From a checkpoint of a small mixture-of-experts model trained on Wikipedia: 8 layers.
Below are experts of layer 2 (counted from 0) of a mixture-of-experts language model. Rows are named router (the router's row for the expert), gate (a neuron's input weights, with its number), up (a neuron's input weights, with its number), down (a neuron's output weights, with its number) and show model dimensions 0-159. Each number is 500 + 25 x the weight over its row's rms, rounded and kept within 0 to 999. Numbers have three digits each.
Before each expert's rows: "comes before" lists some tokens at least twice as common just after its tokens as in all text. This comes from a sample of Wikipedia text that the model never trained on. Tokens count by the router's weight.

# expert 28
comes before: "1", "2", "3", "4", "5", "6"
router:492522442511488487509514468477506482514505511537502511523455477504544507541496512512514476513510488554565500496489464473470502483495509523475532481509528477497507498533502496512526516527495503504517491527531502522518544505489471471514493477509488538518506496517517528531501518475477479526499494491523482469531514558506494518506508521469488442495513496508482537468553491531503495490476508441525471532502489478501473475484506493480473497472491504540498503500549526531559445595529495
gate3:497541559493473542514516450488488519515469522472487471492530465505513507539473496507520476554519478449504421496470481535518517518496500516524495490513559477499524472517528480498466515485490485493526506470484488491473526515518520512485490505455509490462485498492480498501495484472490541511494485505500538476520479482494493465461516494496489505524442477501493490457493448473518473448502491494537478477471502531475522512516481492528482516454472483539507562536515518535521514520503524
up3:492526513485483533503472445477497477506427523502464527507501487531547478536487479479482487547546461466518431514484513524517506477510508504558518516504526489503512510509500514470477494500506510488556497493510463490491457522519519488484500541490511488495510501499483497478506479513433499519503505493475503508525484514467503502479495537524514476539463503508499499475489506519462513475485509476506450518503465487501510506511494526497492510461530554552545548485525536472505497527436472
down3:468472449506468489514512500520485523510478489505504484484432508477513515479523513508500481477524462434489509495508473502493492509515510455472496491458515502498502443517507500503482452509512492484451484487521509499510458491476503514468519511478468492515533453479476497504480518523498451482500510482510445472505528492548454483512505461490504466529507472506479512487486539516445530485450494490490560457497502530484524523496476540490495533479517483450516473458505460482463490487462505
gate4:495502510539519500504464534511536507508563488512504472528513532519484530491506501462484502485467478534489485518505519544520468491475474451525525533494476527514491472492495493502470494530520499497544545464536473474535536474509547522527487469489471456468463433473496480455478471509503546454482525482482521512495518501527495461495516490507503529512494522481489541496519504464499506523502515511534491534482530502553502523503556496478496501519493500500496524501476489502491484515463573
up4:564480488481492519535507532506501484485535508490478493518509524541521487498509519513528497506533514532530516507507544499469499517539518542480461504511531501502481493503551520502476460484502504520504490529494481518530493529520488504446542469455532465531517541529537524552486472457492493487456514516439486522517466488516538507515536492550479505544544547483471501528492508476515537515496494469486499518481511508528482504489500474506461504487481509484458535494441501516509500481521474
down4:501497467481501499515533476540553504543455500534529476509446502514494530548502479514491484471499480460478499498525476482491473509499486498439513459510533495500505487492485541535469519464475537523452510540490502490520478491526487506508480502521502507491526503526533487542496520479468466437497508494493441510559487530499543461507475492511525512526531464488532513500517500460501485493558478497509507444495464474520508509506477474532480490523485516469490492523489472490483510543521488
gate5:483447453518530488489502514506493464440503524502458460490463505495510489488481486459507522471515536533499516461526526504466505477460540440494514521501445478507469470507509494477537525501498493494483497482561492482473491496489531502465513449519494490520478502485469499515516527497498470500453520518515503493468518492511518498484527491529515494509537558501474493499488478482479526477434485472483488508463527474504467479512536509458508478475517481475431546489494507524474504518499504
up5:498521509530473504495496517518543511550517472512541466507555546492520529500534455503532537484471463446483500502510548507544477555496523528485540499524556496509496497500467473506520473506498503507497472471492500519517503547498491553489467504520518476516487508493497512464504531485465468502502506508502474503517482479526474539522521517525520528481453478475526547511528480496487513538570463518521540488473492514452508522442501484477537501524514500493504496498491524505483494503503497
down5:537503488500515514484483485501463541487496527523554508489478494468491490494526457527518505533486521516456512541451528548497479517507491512496522505479458515496497533487504555495517506500437462480537493501466492524492493486509518539489513528516465534509507524503508521496538548515567477504446523524526483518490474500496518522492473497540547516491526536522516509519512441486496497493479508470470503544466494525526472558504502472508536488551484489497502524484492512528473522475479499
gate6:478535530547452490514524488482527485540521499490518510480454526467505491497499459479494520506500467509468508478507474502487527477486538492498517480494501525547528488503496506500523486470454522494504447509477463527547470525501495521489437505485534465523507522468525493504521503482478491494489470510524475475519498483477482507474515460516514493511492535450520506514495498519483498502525525472542442507441485482539465553472476497540521490502488540517474532527492499502539444451487496
up6:504450495463507515480524533494496499461486544516484538499531473473479484513506504500503486478475555482523513472538518491513496506470522501517516565511499516530515482514512525502517481476517485509484472485540483488478509467471514503505500511561486484460474498511547511468486439512507545462469533515491535497460517488520495455514454500487489513519525478472525535522481482518503522531525526558493508454495492507493502532507510478511557490524528513478516476491482469451441547510494497
down6:503494498510496501489469500486484585491491517525481481456538495484482513488568517513529475490449506509502472507470489549486484522505493480540505515499459544494499486491553508481537507500511531493485472556508490555467493527472507489500511513458501489467505521525464491533497458513491560504494490492509510500519476516475516491482484516502533536484551520530521540476510525488542480476509472501482454476493532526549485483464532506427504490496518529514504510506516505501489498475500473
gate7:522500512538490516457475515514499485530560489541523510481502558551515462523500522474483511469524479493507550485514519473472481501528472482531506470510532510466497459508504489511555496471503478550536502501525483450492513491519458480489478469464490492456490502460505507486511489540520501464530534524538526469492537500492567464492492507480464481488516495482517513491492477516494473476514507501473447520519496496477473520523474543473491479467491508498499529507511492506556487512501453
up7:489477508494474517458504503473500505509528473486496525492500502447465515476531528501510527433501504488480478497469491542486514494495516475519495525492512484471483523529514446458525523509514515478478461509505508438506492495549492508522504485472553473462533523500514547452493565483517547524532467479563482525479518481519501507466507501498469508497496513458517550496471538525480520508484502531506543475475498470482505516493539505538485524500483511448492471494508515491518509502454496
down7:447519508532511493472497509495471532509444499500508466520464450535499549541505513509500498513496455478481521488573488523476446525492492508526510454442500488531514510491525481554441509520487491518522517470487541486520500470493525507529507516463483472474489518482508528545470492469495486483460493496534500484494505485532522457505497469485480494492488484509482472535532498477473489508509510530517503498485488490544485541493536510539525515506501474532509512463496491513453511515445509
gate8:511533506474523520480503469461527499479517511511506497547503534506497512513545470487464509504470525495507477514472462516502492503506533534464533452489532486550571505493490516530512504480506522468577488489471509537494502538480483473509446520464507478489489523491512507483481537490467501495449484500468504508506513515436471502462542511482464513516490497456479490516506533515478493502511532470503487556481453474514502476493524515517519475514518513526486522527533488518513514542502454
up8:545436462488504506503512504518490516491510484478486480516541510533475498516455559486472528474465515451514501515460508472498492524536498490513511524497482516463489524504493516488517453485499464496456525509477492491518494494517501480495551461572479510480529481479469444491505435491528539510520533510524481525484505471505483456511488491512500542509524488496493504494467477510500478485507462509490515446537515477513482476491482462479473507522546509475530452467471518477477489510483483
down8:481533493494506511495509501494519543496493480513468498499530492455505518482550498472509489479461511513503478536512476515478516495479461530542508460495500502455522505459511473491552588496499497515531510514500533494486511534433474522507474539463476506524488521513489525449474503511467457507510538485491545496481487516460514530479512505474503501451490486477511506528467519519523515517477507507512476511469548514501470519514539554458547529490470486557507512524514487491498496487495507
gate9:533524485444503479520517526500530481517518512506505510480521522494536508491474499536477470470521490510486530503529519506462530509480495484446499471497544484498537499533480466530473496529511498466545549493527473503529537504475538500535505492483501506515458495488525446489479476533514510476533453501482533515528537517482507477548479490497482480512483483518535497514526508456525457508521520523493501537550545471496557470500514540491514535475511516517510518487523490475494488531492561
up9:472509536541514495517483497500466490491484518477509559468490474503466481486502475480526478492473532526498483531533456511495486496477517482516504497557502484507488562517507519509515503530454505479487491463539509485491514471502503537480470490468493506467536510503492477484520542469483497493508451491528524532487470511537460543519509473503517536473510505544539495455454545497507485482519511499501511494445484444499434525475493510523535476499491510509480447513500505493504537455527513
down9:477449495491499459476564546538516508474475495490495561510487527515484536508441503539490496552542495515526526524507490536499498463463504539496499493467479506462499499524458499480484516482534515514555526499505510465511480520510508524525466521515510463473511518513515498502496441478469488528460503495492503500538502468528531493505486480479539504476498482482490521506529487495467508495535538513478489504496517487509531516547493526542497499497489507476452494471505548490469445501514543
gate10:540486477494433489521486458479535455492464512469491523461493515547475542549498513484483535530516480544509466494507518480475502495531493508477499515527553515490473468511469487525504483501545479501506487507515465481537511483494501484497504500463549505470513517473493513487558477497532509467508471491500539528484503493505539508480502525524494469540499548517505486498493517538500516513509513521508516447482516521544508497502509515478502510487504512523466538519471597493487478506533514
up10:478506448508456503499509509470506464501506511483491478490480480504521469537524529490466505513473528523512488470523487494443526489467511490503516533509502544538467488513463517495479505500519538533494490478486506470484501512459530459460496493501539508515538495478447518482494482494512523522465510491489504522556478511504504485467480528513474473550434538554488517519509517525487467535504477496510467473514539475530519457487462502474499551489488509490528484500490525473508500562478542
down10:522512465547499516529481484474504484507509512548498513492491526499502475510484530480508528491559478518523455485523520515499544478567490470500478498464498433535424472452510476507529518491549497506512534513485463474477545467467493508446529466480493520495516504481509471539468434503505495485488485512530529484467491510468463513512499496508499504502462507539491488521490522513459491507548506503454499462471494490518496519507481510513514525516489501551501500489518478500494499508519489
gate11:493553523498497502487491516488479510495520527486525466507457516494510456491532472465510458496444502548511513490470527473512500498522471489509524494476503490525467520500497508534516495494436465478526517495521517493523480464554462452490492491518505506507518462484517499516466500486500499494520536486511507477503432525508520506446475512511494509468487489528505513459532457466496453541524480484495439505497493500548544460466520485535521444515533516509519511539493505511498486536513501
up11:505459551510516464526497486509504503511533482478521469457472521492518512496476467512489479522464471523493518530500513514526505518489461512501535491454472498532437539524550544495482538496451499481464487461543550526513489484511495450538510473535529495509515488491505497496522491515495498439502522505529534478490502498487458514467490508520507501526547534482503498509502488538510459548539513499504490503468507500509451503480514482523525447493509557461522476511496501512501502494534513
down11:482542495499482493503509493549500486530533527475516504457494486462481464436484498480485481530522517466487502447509458552467508504491496481506473496452523478503506494510512475528516510464497499495502462502508536500506508505471542487521516504505510465493525470521514483474448496488500518528523466531487502500463494550566469541534515467488525471554505478512514484508498484485490529462485468496524468469503507454514465510534513546526516503517473549531494500510509476498498470483474555

# expert 20
comes before: "1", "2", "C", "S", "M", "R"
router:493542468495471485492527493515494461465483525484482487523465494529554493513549509491529485502501511500502502513479505468489487526516495503477508503502515542491521463508482492551524511516438496511556492538512490522506511481480479419487497490499511500538496520555530520544542487531485501519475515512529471500494447506486505527551525519525528443523522514495504512533536501455518495473478517487552469547503497482559477471494523494484488485518494482483514488485503521506510499554496513
gate3:535470523507453475481478503493492504510503510482442480538534545498556522517452505482507536511510534504514497478485503580525502503508484474511499545501488501523504490529506510503502528488527491497498519537481484486532484504516480502481492516465525473498515492543515534525528526477499476474472462491526485504495481537491484542456531524466477478499505499458505533478543485475493544475493549498507497526461448513494488504483520489499534451509496497495486495454460522492567453519487482
up3:469503541520490483525502484498505491496471464472443495537511497510505522518524466475491500529559516530503524472478450543511496479516541488484471511510497500481483432519510533513517508486489460526514518497508503545504489478461506500504509491474472496459465500525458477519517544555471485466462491520526544523528488512480532504515526503505519473511488457470505536461538482500470502524489496530513492524493515496498557487473493523456528481468437496488489487519490501502496511559522506
down3:490484526482494503480504527492508486498439496481478499493467472449490517466551505513547455484494506446482515473495472485479516467501487516490514479527543530476468533489498485506458520521585494497493479504530491468458508508493459526482541501532476502488476489502474487536481452480482485534494488492522522501507506506494518560487525487526511494479490509470508508520477498514535508479490511530475487544527512513492468500498488482495532529483498565539511471486431489535477504509505549
gate4:466512489499545513454513510510492527477486479508511524519482475545451535510512474515505518513506498535507489524426527493491511519479482499510495530524484481529471466507510523507437472496459499468572497503510505475520459521520468510490486478521502490487456469525473509513439502524500503485478525468502514516474520475487486507512485470455476527529528481480456545488534468515509503547550502491527470555510479477503476463490509487505533490468499485475470548487505503495518512520509523
up4:462496477484534555457515491499495533511495453523535517551499477526467510490518506481471511496495499544538495519459505483481506534468516481467526497539502481519502448545480512501506448536471498477527506503518517465547473508524462519483472468535523488540466462511490525534467498506513507467488496481507499543470513464512507503509492485495512480502521474478464511526472496490538481513558516497514484544516494474504467462488514446528510495492541480456459475469495487494510520501498523
down4:524465487519491534501538500506481483540543503525475533527462544498463490450480496469496495535500515481515523518499521505493493495466495534497496487484513546508504521513488469489514490488492478470481461510478539515472482511513487512513524458510478493518500520522464503552469490487487480453498580473493505563493501499526509487497470507473491534501537455478516496552454481500511488506524465521547497498459505520491495540537500504536483484483524471519469493518523440438492504496476512
gate5:472515489496483526475469491528508472521514530466517524528468516448499476511541461493484552516477497498505544470519449495487453502506479507495476525485457521492516489507486483522525460517480422473511508491497537477513461516477515469495464472519530470505508524470470486503519542488474513522507508496517516477496489474538517464499500500481497519558478504489477524502502540453520512491472522466557496458503514519462480486516515478480488504486468545509502504480442500485550509471472490
up5:505522463474569476525516477573497458514497471508536497528477526516496465476492500459511511496486516464508528492527486502485501500496475455516509494528517535538533502516499512470515517475472543541517517502513502506480481469496518507502497511522493465497455493529443479498471465550517528504534457495496526439499505464496496485505520517525522510508486457496460470458513507465475512479498469503469547519501530498489527435465493538495474514507484532476476495499543492513495483517510522
down5:493491513496497514486450460472508503527469508513457488450500468490486514490486550510535498495473482473510459485513466520468489514510501507549533509487507497512473511546489550477523498520502546519493475449481486508479504492543504500501505487505481518474489503487482512478502554519504495493470515460540520524498482578480527507474520527481479540456498479546492473475431510493474511521491462512504505529473486500446524508508516516471525501501483497495476509490497480558438472477533509
gate6:491548480470526491476549490524472510497553512504483488434535477484473481499501491506481496480526499514516492461486471510493485523481514480493481489537514457495524494494503510496494510494482528521517509531472499542474496503526532507504470515462553492501506534486465498501446506508439504496552533517472490489516461496470494516445500499520457503507511496510490485502506473492542516430488526463483497511496524481517497490488485516509474528521550440478488526481481503509487472511427448
up6:497562473521506499498505496498489508528512493498549487463508466475476457530564520525501509464487472493484456496452485496509489541529476495511517498472524504508500526490508517501518489482478471472527435441523528572504491501470475510512494466502548488499473521490503491517489530504476508568518512483528512524501507437508457504489534477498508518468493476471481506495489480499515490497476531487511473548532497485508478501487497522442501436512525483482499474456499480506529483491485497
down6:504465492513475510512511502477461553518499474472499513497535523515519503478458512516503513503556465512518525497513508525531477487483534492495435476531531475522496531494501521514525457514494493510488500497525527509511466502484519498501517517499527488521490505526500491534506452490487510454475500510516527500519504477548526465512444483523471469451514477488507482502517544469532518503525492504487507464533552500540504532532515511466503505468517498511469507478525431516538452554451543
gate7:500522527523482496455488500495501483517449502478472514533475534510490486496508475470534499482499498522494533526531474492485512503486497536575505494552501526461546494498497492559516535487446480508507500530477491537493502551532504456503547545478485552491467464506510523497521487526500508484455473532499493490490526504486520512508492496513516505504558519522494525505484505484509492479487446529522492520513468550494535473482448500510517510523511474484442497504532526534538523520483501
up7:499504476498454462487511511470497515500513499509480510546478518522507505500519485495502509496475481531494501464462518455513522513449494506519498481515462525477538508465505494525515525501439505496509524567515478519497519519522488463535534565486554530503445512485575500533514476549513523514476516511493505486490495517506499509500513515514496475504504526466499529507527507495519461525500507511538477551524469520463525464500469512541476467505513450521476491521548536537506513511488500
down7:475511509520498492520500540485509505489518445515519459510540508488525516545508484476513538481524542505508525499529512519485485504532515498494497491476531507503466484452489491513535518496483512500491499520459494484482508511520493497481483527489536482547544482521459495512547418531527518473522515486482516509504485480487480492513471469503489477493505546494509500545506485495489433486499518503505468506456524481497460479474502508494496511497526496517504457496518392510491531425485496
gate8:481528480508478499466564535536525519520502516516523496517493525468518488506567534523501519506524471532558522512512480499486434500507507483490495530489509471539515455498496514551490534488492496484470518500518466484552516500487518523499480468513492471486495509526473513489491514500514519528489469510487494537528483537503503508528502505460532493511493521475453520481544486487519490497475497455535461561494534480452510475478521511503465524501507488566495501460463496536522483535496509
up8:502532462492510494479537521514508541513489484523539490545536516463514485505563525508491486499520501478503546515520476496479479477500507449483484497490506486496519453512475501561524484511500533507441498510526494472537528465489518501503453458501509472531483520541456465466463484494516519526517457491531487513513481531489520486546501502506520474513472505473496490519515505499505488502496481494497470550455540476484463474486494459536459554492509491561514488479489482483534534499496495
down8:479486492469502512484484524506529501504525495537459555483485516513515470526468501532493521536508480487538518469473445514483507492523476508518490495445527494515506514497520467525505489524508444496502502463513514421546481484496507511492506512501486505547468500480517485472496500454459498511501525514561546512502567536468513514497459478483474470483504514496501520486477475502512492543500516490515516470540517511508510521547517482533449525475464483539464491476488465518492506536487514
gate9:497513490491511490514540525499551445488484479491448475510501540549529466484475517489474470481532517507513477496516477526518485527487499468492525531499518529502489496528488505463529523455548514492505503509513469496504511489499502506515503509503523516488471527513488510513501550533476474514459491510488524541487520499490503584495516480498518493505542525483495502477514445464445479444524522537500487523478492465524476501485488563509517517524498497527556551476469516462500491536499490
up9:518487518488524484507519531458481448496488472517475464504503527514532487514526481469493484505497508498506485484488503539480494483490522497486510513511510539474486459538498523459506524474477524450491497547495476521498526509547526502483507504473511513525522522493480532484521539530505489490509514478503493543466495517476508543530534502528517480506563527507527488491500463471485482431545510532475466543460500475483472477479521531530523510552522472521545542498513555471468521506467490
down9:509482507487495503496521497491541538505490494541474498500483508514512532481476471508479548518486497526512482483520512456452505496521506510537468460487475478507471492505498494468507486506584440541482492477461503505495517481516506488555510519496448474446456485495453471492512494484465510479476503540479467509498534496484516501468497469542534501492530529453546457541493468509513489504508505521461499501519505522486536460517507544471504521512494511470487505491444487506489536464484493
gate10:546478490527491476521512529460522434468499492506525497494486511534531473507537493489524486516501532533488498511475471553483477526500515497477540522540472524529528517493482475523515554491494479484508556516499538499524529517487536498468527499517527495507513464500548492490497527477499497529497564503502518483529504493487476450477510513476472465469536516481481491504470492482496499501476512445517520467543524525518555495475556504476498458511487506521526498472499505466538494539471491
up10:471515515480514520529533465499535480447478522500473523481472496519519477463504466484493446534474513541481467543478494505492471538491468490507504488493529493534523477513455531507512480449498486477484535485489524463519455489482475476461531482537492542490476483506467454494462449521500525442510527533500458493493484519464490518526517518514469456493480483496480462490440455506532502472517462469486510522507499501509515505512511500530484471506486506498517498500504509508525467552505503
down10:492514450478520518504513453525522532493472472477475463480505493496526507515491528479489501522514465534487535522525520515495518495483530550494543531481520481504462545491501497494539469495496506487496494487488520522503483475480519510514503494468522508505536504496499507521514393496464506511537487535490536520548515537519493460457492551491521480540520517486489495504495470492501498552515497518476517511458491469540462517464488447475501495520529540514536510501469505503528497503474550
gate11:462454503491486506494480522489522472540498458494490525486493504500533515525492486495522539518502483531467576514511475494486509504503506536511528543498515520474521493480479532539500522490496496523522519564466459509500519482472547536511528500492493493501487483529494514518539458523504488525428451513508453522509505560504530508501504466478511483514485552492499489511537487489518493523507495488510449526460490500544462443520498489465491519524476503508501499492549499533497510491490547
up11:504478526514490499535505538480507560518505497516489473459491452489508475462522532495451484492480488463464471537504515514531438498507528493462450484491452494515511526532480512458509504460522504503473501465484523489474494521500504517511504492519498512488508510435524476529501522493499480476558558526505517495484510500503497569506499519495511504529484465571484544517433498516475508512509502460480496508513485528499522490471513493485498488504547519505492527528455479482485497481492485
down11:479482489485483517496506524513512482500482471473506526536553488501476495506516520580494491503497536472487485493458464532482505525486508534487476488498506529515495497486527530517482488464519508476485523484524516528501497455470467514537510475497517504481505542451513534507466557546483466496505502502526457504502496440515484491468485518489483477509493465467489513431494504542482502495498473542511509499483510514504494490458494513528535509474494503493510565454472575527514479542491496

# expert 17
comes before: " the", " a", " his", " an", " their", " her"
router:506535487488474492481533511480497505489510540496494494468470514515549499505544528512479463486525496517460501523465502476491515528514473500494519517476463489494541494481491503516499513490576465525527465530486454515501520494496464445497460520508479527496487478535524517495543523463488483536483524508529520490480475517518486517511486452490524528524496521523461537481545490481491503472437496463522487542521466490473492501487480535477480478566502488519493516475484542521521447532508494
gate4:536499462506496437549525500492511508509493497484493516481508490539515476523505500532509451499512508506491448504500506463529503468507476521458537497509488552492465492481514509510496464504459460505525481481506488543530479533499523515505517524506503473478506508489469468521542512527474500492526519494474532523521503518472496455503546517453427498480503468558500520502509525522480463517498490548535455506468503500489455517540531494512497487506511483504508448468531539457526477517515501
up4:510485499467483508477516517487536516494472481498482510485543518469457498507497511531464483497519478503511514437510492555557507503509514542526516489514498510526534479481509481493471471513493510512518526463466478507483529487515501446502517514520510503502470506524517453477453535564510486549525489494499501436492467463513518501520526519476516496485463472466525472526501521496527506474483518491493518494512529530530522487592449456489509526486486504533478514529508484481485466503488507
down4:494526489473497475505479513497484489433488490502504487501456561516501496546466544488551527508448460518495513476486518479479511534517512485488440477496502525524516488512505513504542531492505483510471471522531547472470521479501455469489534508511525523500498530532488466471490498552492455485518455521509470488502515488492505553528487514512514485477479462497502525469497532506510503485445523507498532502463504451488529482533472472492518511516488523488476550510483486507486540493545522
gate5:522512503499483512439560556490498490497508511448506447512507513510518450494440493471514521489484530538477488507470493532497478540483503485472515532511496520510481511522524543479502488464516472466484538526516530507524524496498483458475503482473540494485519485495545535495501517497515515508474517470529508525564489506537492513484510483450467519503538456471467476510501482519534497533497503490521468550553460497505489486459519530516498481518514479508504491477483480523521520527476526
up5:483531478525537519495496531507478495494507481582514508445473444495469516497551530492485471504516488463517558549498468467506478524497457471468487494491513454475511516542469478543516501516500495510501504497499487476439511501516467510504510484474478467500454515523474494484497461508569535467530506547508493528463501470496517514493483500500509474505486531549507497502496512467499501484532540511487495490479490493479497494507493461487533490491494506531529532480506512469487534504530455
down5:482523510525508509490487514461526493532536476501517518477492536524451491517513494514477495531522511512489493528464518471432468475514524499521497484496478485508521528517527463476465480483520444547482476488498508509537488467549498512553521514465465526510418494506501536512517489480508490495456520508491484478520502503487487490470514506472453528460490527505494479551509481498438476457510518504480507481492500493526503515475458522487497525466532484554457522506506480533487504524522484
gate6:507468498455534508458514515534515531470464469468485478456484444495511505481504456475431484492510468490462468471486469491471463506486512500453482487515531454514511511512488500490451495516527510491519498551505537511495515486494507516520475522507490445520535498495475524446507507458463497504498527471480495491512512498503423503459481482456500520495454500501500484507513512506468532500536528484518464521493519527507509485483493506519537492490467536531488490512474469485479525512457506
up6:488573498521454474490531508490533463494485524524513518493518540486479475507472468478524510489534516511468466499518482501490464483490476521534520449496514519525484483490531533584482500471478467514456525474492503498491531503517491478476504440516464509471469478520516427498513479524494480516500487483493499470510510519507501538495484500529518507541474488460541516572501486481480517494463534526498482533483498519530480504537514460503520506464503521506489485531523500468510479494500491
down6:523482549524493523449516482501498491529485505493482493512482465491500512531543501526518484496492489505522545464462512533508497528445491505511475500484510464486511518505509472485502455469537481511508537520500489508523469485496502497481520504539517461507528513486477519505485554509464541490473526477509471507524477484494462429486551505511483481494532553524454466511492516529535506541528481496554457483513503556506537508458504528532499492515486510518504499504487552463470498506466472
gate7:562503475498541487516499510534480535502519513487544479459499484448493450515520536465454517508477524508497517497456457513523487534467471508502532507470497535490492507560474491500489543518491515482490515513513542492488447529512502529509474500486508530507520459544491501451480501512512501504521537511513515539529508446519501512524508542506467471494523476543473517508519494508505499537461532475523474538508510483514469485521474495492542469491496524469509506497485467488495517513545548
up7:473475517526513511514527500505482493450469487493481483496531456510496526525458469486529510476547508524510500515512519496522490483514540482454471478516483492517542472494505481455482525495508485504482495476507509448559490458507556527507531461514472480468482537473504496508504468510517486506448482537470518469455492504474508514465461466478503496478499467450474513520517502510453508451485507487515511509507458549501512501460491522540493504495476456529477473479496513524530515505462459
down7:475501481465484537501488453554512512482509469508523498544495448483511533502500487523490506496569501475493488506509523495497552485523543512509471469493500489519511555496505511440509488478427505495481536489511525543487517504528508482540486462507526499469491490470491503545484536521532502511517531526497496504475511498503471515498513439535486529477513518498465467503506481523532458476526514470531505498478501511484506518480513478514482500464444481504502501505565491490499504546447504
gate8:560531479513478490464545495543458507505510510528471502516511470494510511513507477498535522534522464488505502465508490516445507488484457533437509498532475495495514490489537444516484463498500586500512484538522485515503498517508513452528523507528503442505488475519474499531473540470468487539537504509507489463513506526531497525473500539458518516495477550549498529449508486526485480483512492508509469480502492516509486512513490514521519482475508526511476496501538497516501482516510464
up8:492492493476482545475500468541476498551538460475498512512489456446468466512463489495446510460463494546469452556472507492487436465537532486486528498499515448479498513488512506489517518456503504506537533531535540474474488527478493525532487490516499512494503502481512539477485519526485491516437528524466442470495494502525460463486493489519508527496524521487476489493485484495515495471513470501492494467481467485498487491488496539520517510516532491491504505491476500495493502478457500
down8:514520529524485511455504492478506475524512533467515472482524514505475471491507466504494469446489485536476520517478518498471480485470547527474508488504498474462518492492487468527490498468550496482527509489441501500559542502515478511493537518491523513494482525501510521471518525493501501509457526532502470515509460509495547527442512494511547545482499479479527484554458510482519514531512493505485488505519507513494474477527509541503473539532455479492503495462470470526465479444506449
gate9:442513472473482477486523495513464504497470454460492480498520512476519547505498497525474495505543568519533501431526501491482514461509473512483537505516457535495492504539477498514484477511474498478485550461484505523481536478480514492522471465530499492528464523491514496497487500491531535554456504482512517499509530531498499456504492495443521509520484504518468528511476492487504560503482489511534462481503473507506507509527518440494501493478464502491495461510527534505479468538520478
up9:494536491536513503462495519540495509522495506514527462518492442519478476501526507490519511492436493478475467500509493473490484495488513532425474465485522500499500498491443490480524505499548498564518465557496495466507461548470476507493520506485531496507473501498464536522521521482486471472524488503470474496544437527506491498511492530502457492502498490503510501466513470479529498482491532488510466492475523508510462477453482535468507525539482441525491502485498482511511511475467509
down9:486491480485478486488479521480499471469497468500475484515497498493555495531475523529448509488495490505462493461485483476490499480505461510465499505497503504478505524526514497505523488478462518475478498483517447527482467520568480498499503566499519467475488511535508452476528478475471484485495472540487485489476499498498430524540473555479537493501455447479474507551526506527493515476488474514517495498501495495490492496492493505504509505462540486433526478462509464516463495464473534
gate10:494518484525473472502523486482508466532507478472524479482497518469508535486482518508500466518497538512475450512469523488489470541513449482459498470483509502529520467498466570543477472463490474517520517512516494498499499487507504453519500510463483507479487467517517540523492508492466533462479514498495533518486504505522456541482519484463464519520466506524506497518517495493515512501467540484517463536536550474488487513469473515484479492459498516480464466481507520506551437533512450
up10:483517494501507490501482472477495499490542498488457462480481467458508496495543524516473486522492540486515446494482522449473472533496506509461482470495513500483526525506486542476460451469499480538495501507523519491503502506532493508525504464482465466505497508482534515534511535495477502453519536511489508515501519501468486583469516514532489530505507533518506495550470455468532507498474526422477481514468533486513515499529469502491475493495556501526486499496489489482538529507512533
down10:513532500503526517517489508453553508451491498500514509498517526503554496475495502500487514483468499518453534502487512531471544492521505534526515476505489484510517517517487512514501515485493492463523518448510500507517530481487497487492523534515475536480484464484496515480510428527499501503503529528540483481503462463479519505499506478488508501474504507537534497556488482501486491494493499543393467511534512492475512514488481487517492488505437513486512459522491460466513503419521502
gate11:494489500493529494480450443512499488525532524511489523491481498492477472522502447474457525470479477538527536513491530545509498459475533510456525495452514503509507510459481456515488488522504501508518500507490476478490499452525518508519537568515480496522485513486479524527538490526518519475503508464540502500517550456481456516519450485506491511499489504509485469513504507487509504498496518501481541511484498478468505496525527541525516522527511496543449504476487462484525440483545544
up11:498521506520499496505513483513493504490446502530521492499507473519486466551491490538549535498512485465479437513536517488510482529482472494489496451540499512503488499508553531526469504497485460474511501489502536482510531498506491488503481468468556483487460505489501495493518556459488462461457521523524486484476484511509477544488488508478523532495527454539483539504514478486497448525520546525478530451481511512493495507526500513511561528483488493532481487442497493481479465513495468
down11:505475519462495463469460536511520494513554521541480533492493520505474501464477533500458467502526462519536515515535539526515497521453506507520485500464505479474531533517471497491517465514446502512498522486513492498564490514481508557503522514494529467466472513504494503539481496525510530465471489510502520504474549532509477490514499461540521500493487539504494484544511496487484532506531494469531503471549498501507525502494527500500492532461472484497508479532514504489533509585509523
gate12:479522494480525482472511499490531499446527500507528542505543512499522494532518548481490500517516488515524485476528486520499520443487506498501455502531515503543481503491505491535494437491533530499518506475494530519476498466519475532529485532489501529498463483517531498498467508484484528512545493498513479480528498490550483542540509515508566507525507474479545525489501464493492542496542505456510487523521521495486530481452480520469460513455498504510483460512480496482567475515546486
up12:517520497480515488491499494508478520506485452526492514446491470490458496478497491508444523522498467510508470539488516511531510447529491459529520449539489455528524553472523458525523506517514522496506516525493516487481506501523529520487483505484535482507521531507486515537485456499534537524511524488516491490511480485501444539538494540483504492507506555497474483496487528505483517475513497536487522535491572518533473521471520500518505557498502495535504460480506502511441530475521506
down12:497491525511512489484524448509478525503494466486518517543476465481485476521504508499495501519542499485522457476498453522503515482502489508503469475519508516483533504508552513488495535513504475499431517483505584474482443537521506498526465515533534482478500481457509492485523528483496488513510510486528456503522519538512543487517521542466484490494509479482488519488533521474512490506521489549537500500488505487512519500459494512508504465508571522499501521474487540522480478574475538